{"num_hidden_layers": 14, "hidden_size": 640, "n_experts": 64, "experts_per_token": 4, "d_expert": 80, "d_shared_expert": 0, "hidden_act": "reglu", "moe_layers": [0, 1, 2, 3, 4, 5, 6, 7, 8, 9, 10, 11, 12, 13], "router_score": "sigmoid", "normalize_top_k": true, "routed_scale": 2.0, "balance_loss": 0.000159, "balance_bias": true, "router_logit_norm": 1.0, "init_std_router": 0.00706, "lr_router": 0.000674, "vocab_size": 8192, "norm": "rmsnorm", "norm_eps": 1e-05, "tie_word_embeddings": true, "optimizer": "soap_variant", "learning_rate": 0.00136, "beta1": 0.95, "beta2": 0.99, "max_grad_norm": 1.0, "batch_tokens": 131072, "max_seq_len": 1024, "train_tokens": 669200000, "max_steps": 5106, "dataset": "wikipedia_en"}
Below are experts of layer 2 (counted from 0) of a mixture-of-experts language model. Rows are named router (the router's row for the expert) and show model dimensions 384-447. Each number is 128 + 32 x the weight over its row's rms, rounded and kept within 0 to 255. Numbers have three digits each.
After each expert's rows: a language model's description of what the expert responds to; "comes before" lists some tokens at least twice as common just after its tokens as in all text. This comes from a sample of Wikipedia text that the model never trained on. Tokens count by the router's weight.

# expert 61
router:127146199159072121142128142107083103085092101152122169159164123148190177166151123093140131083127137108120103148097167179106156095101099145065187145192097102059132099089175095113142093138064092
Single and partial digits within numbers, in tables, scores, times, decimals, numbered lists and codes, like 3., 1:59, 10 of 109.
comes before: " |", ".", "–", ";", ",", ")"

# expert 37
router:188145086080105135140127112130086144084129151089043082176131129122140125150109085163210113131112144178121143112099113141105131117127142062079068108146174166162159196130118198086095108100100098
Four-digit years, especially recent ones like 2013 or 2019, after months, dashes or list bullets; also closing parentheses and colons.
comes before: ")", "–", " |", ",", ".", ":"

# expert 12
router:116161106138097057091152164111080140151188128138112090158137164085098101102144124126121173127094127178133102094100106148119124101072074098114138138185113109118144143090124205181090099107152158
Line breaks ending table rows and list items, plus auxiliary verbs and adverbs after the subject, such as was, is, may, always.
comes before: "-", "|", "\n", "==", "The", "==="

# expert 8
router:133095143186117099120111141143056165115155170129102125175110193125098082110124143095117128079056169135137103125120117063101126076076099098164157171199098099103148079074186189137124093088102148
Line breaks, table pipes and == heading markers in articles and tables, plus the word family and the piece ald, as in Ronald, Maldives.
comes before: "-", "|", "\n", "==", "The", "==="

# expert 42
router:080123129132065146100123123099125180153105113102108110162155152134118122145138160088128151123096121094088127150137110171148089124133153140126133141040094100154163168136162072099180190188152174
Table cell separators | between numbers, and closing quotes or parentheses ending titles, songs and quoted glosses.
comes before: "\n", " ", " 0", " 1", " 2", " 3"

# expert 2
router:152185155146100125124123116124121106139117114080046118139167058089102141171125088121093113113118120097167094159163171106203128122100124127091040124174130186098140120169138143117107150142117128
Auxiliaries and past verbs in biographical and historical prose, such as was, had, been, became, stated, served, often after a subject.
comes before: " to", " in", " the", " a", " by", " of"

# expert 16
router:159131162096151098148133165172102123107164060149141175107164107118096128156096093112133154143096148118101165138077151125149092075130089121138104146123117137112124105080138160090144062142071060
Numeric or blank table cells after a pipe, such as 0, 4, 61 or empty spaces, plus digits in statistics.
comes before: " |", "–", ".", ",", ";", "th"

# expert 56
router:163113121059165152083115132143143136132126144123142118127130104166095121153106149139095064152104108153199119132143110117119142096108104142140202136096130129153116080135144140121123101134172160
Colons, degree and minute marks, km and field labels in infobox lists, such as Website, Elevation, Class:, coordinate separators.
comes before: ":", " |", "==", "2", " by", "^{"

# expert 32
router:147171094100056128124157151109134143145113122145153136095177140162185121158065184108148149103067137212095137114134102101121145159125156165107157161128120135101137091087148146071062091122133187
Numbers, dashes and pipes in sports results tables, and sports words like team, club, player, footballer, Cup.
comes before: " |", "–", ";", "0", "1", " /"

# expert 38
router:108156178095097127153140124089114190152099159125092114164091146158129107095101164105117216132099142114112216060145096115151084122089144136114120145096093152088140154112101101178126141126142158
Pipe separators between table cells and semicolons after values, plus the name piece Ell as in Ellen, Ellis, Elliott.
comes before: " ", "\n", " 0", " 1", " 2", " 3"

# expert 59
router:105122079175158117156090128144157193141125148155186170085141104114125071080136135113098061127131156117127127154125158137118141106190139112159147147129112128060092154120054138167092140161138084
Auxiliary verbs like were, had, would, may after subject pronouns, and noun endings such as ers, es, ez, inks.
comes before: ",", ".", " of", " in", " to", " and"

# expert 11
router:114100172096118121110106134117150174143170147174134191168113137149119095099115095087082129155139150100114134104194134140144183111145073111127172203107114168113106112105106091129165127085146136
Colons, semicolons, dashes, table pipes and copulas like is, was, are; strongest on the closing = of article title headings.
comes before: "\n", " a", " 1", " ", " 0", " 2"

# expert 41
router:094154126185114110155156138149122158157150129124130139180119170168099099119124174084142170107127165176099153108111114206122098075061124138157101182132077101087086080113176114183119147146119137
Pipe separators in tables, plus en dashes, slashes, braces and the piece uro in neuro- words, e.g. Neurotoxicity.
comes before: " ", "\n", " 0", " 1", " 2", " 3"

# expert 55
router:127190122167138071126140151084104180157149150144110134131121194137136124129122176082133117081201168116189167150136145134071123077051075068144142191184085105078123052120104154160127146118100113
Full stops closing sentences, often before a line break or He, plus commas, colons, closing parentheses and decimal points in tables.
comes before: "\n", " The", " He", " In", " It", " This"

# expert 51
router:203143087126101140134136100121171166135154116095095068145160117096112240090157122114138132166106142097113116150177111157212134131140133130170155140141141114147127184107098143135155130051121157
Number pieces and units after numerals, such as 000, million, km, mi, feet, years, plus some descriptive nouns and word endings.
comes before: ",", ".", " of", " in", ")", " and"

# expert 46
router:149092160099089115156158152081171119113110093158144111145153123091160129113132119087127137104131117076179116181111176117113165139089084089143137137136110162166179098210176111102110171097172122
The preposition of, phrasal particles out, up, off, and words like known, River, Fort within place names.
comes before: " the", " of", " in", " to", "s", " as"

# expert 4
router:107154135141069081134139151105117135152178126126136076140143164157127093112112151092082170116122166137113189112094118119081113099112141073107132190165097095122120117073097121164062139141168118
Common prepositions and and/or in running prose, usually before an article or possessive, such as in, with, by, to.
comes before: " the", " a", " his", " an", " their", " be"

# expert 1
router:167138213155116151155127162158159155085122102121120125069108114154120136134133083106145206177156105088168184130109127113146175144127173122115125140138125164191153083207112072108181151138142162
Nouns naming arts, media and fields, such as film, music, album, painting, sculptor, plus words inside section headings like See also.
comes before: ",", " of", " in", " and", "==", ":"

# expert 45
router:164135145192170077107145160088127181151117136138137113147153186154105110121105170135172142129181162134093177148093090108040138100116166064206108151132099123110154103061088152123100151143122128
Prepositions, relatives and auxiliaries within clauses, such as of, in, to, which, but, is, plus forms of leave and left.
comes before: " the", " a", " his", " be", " he", " an"

# expert 33
router:125106128084131074085102134067095149162128156139171118160122157161093024145075143093117171120130140164120124126136076144085148119162171105148112152164100121114075097088081111138101178144123128
Prepositions and conjunctions joining phrases in biographies and descriptions, such as in, and, for, by, with, from; especially "than" after more or lower.
comes before: " the", " a", " his", " an", " their", " its"

# expert 5
router:021135106186076098168185114102183174143114149109183163088137137181162167148170117110169129148135145167121097112141170150098151107134139101150163139153118146139132084096169091071171120185119080
Digits and number pieces inside figures, tables and coordinates, plus degree and minute marks, e.g. 29°37′N, 30,012,407, 18.0.
comes before: " |", ")", "%", ";", " (", "′"

# expert 3
router:136172084072066099115129119123061158116108142094120079158137091136123145164099110145127095153138115068117042100178119110112184059104158159135092165154114092118114170109124156191163079071086114
Line breaks, list dashes, heading markers (==, ===) and table pipes in lists, tables and section breaks, plus n't-type pieces like don, kn, 'm.
comes before: "-", "|", "\n", "==", "The", "==="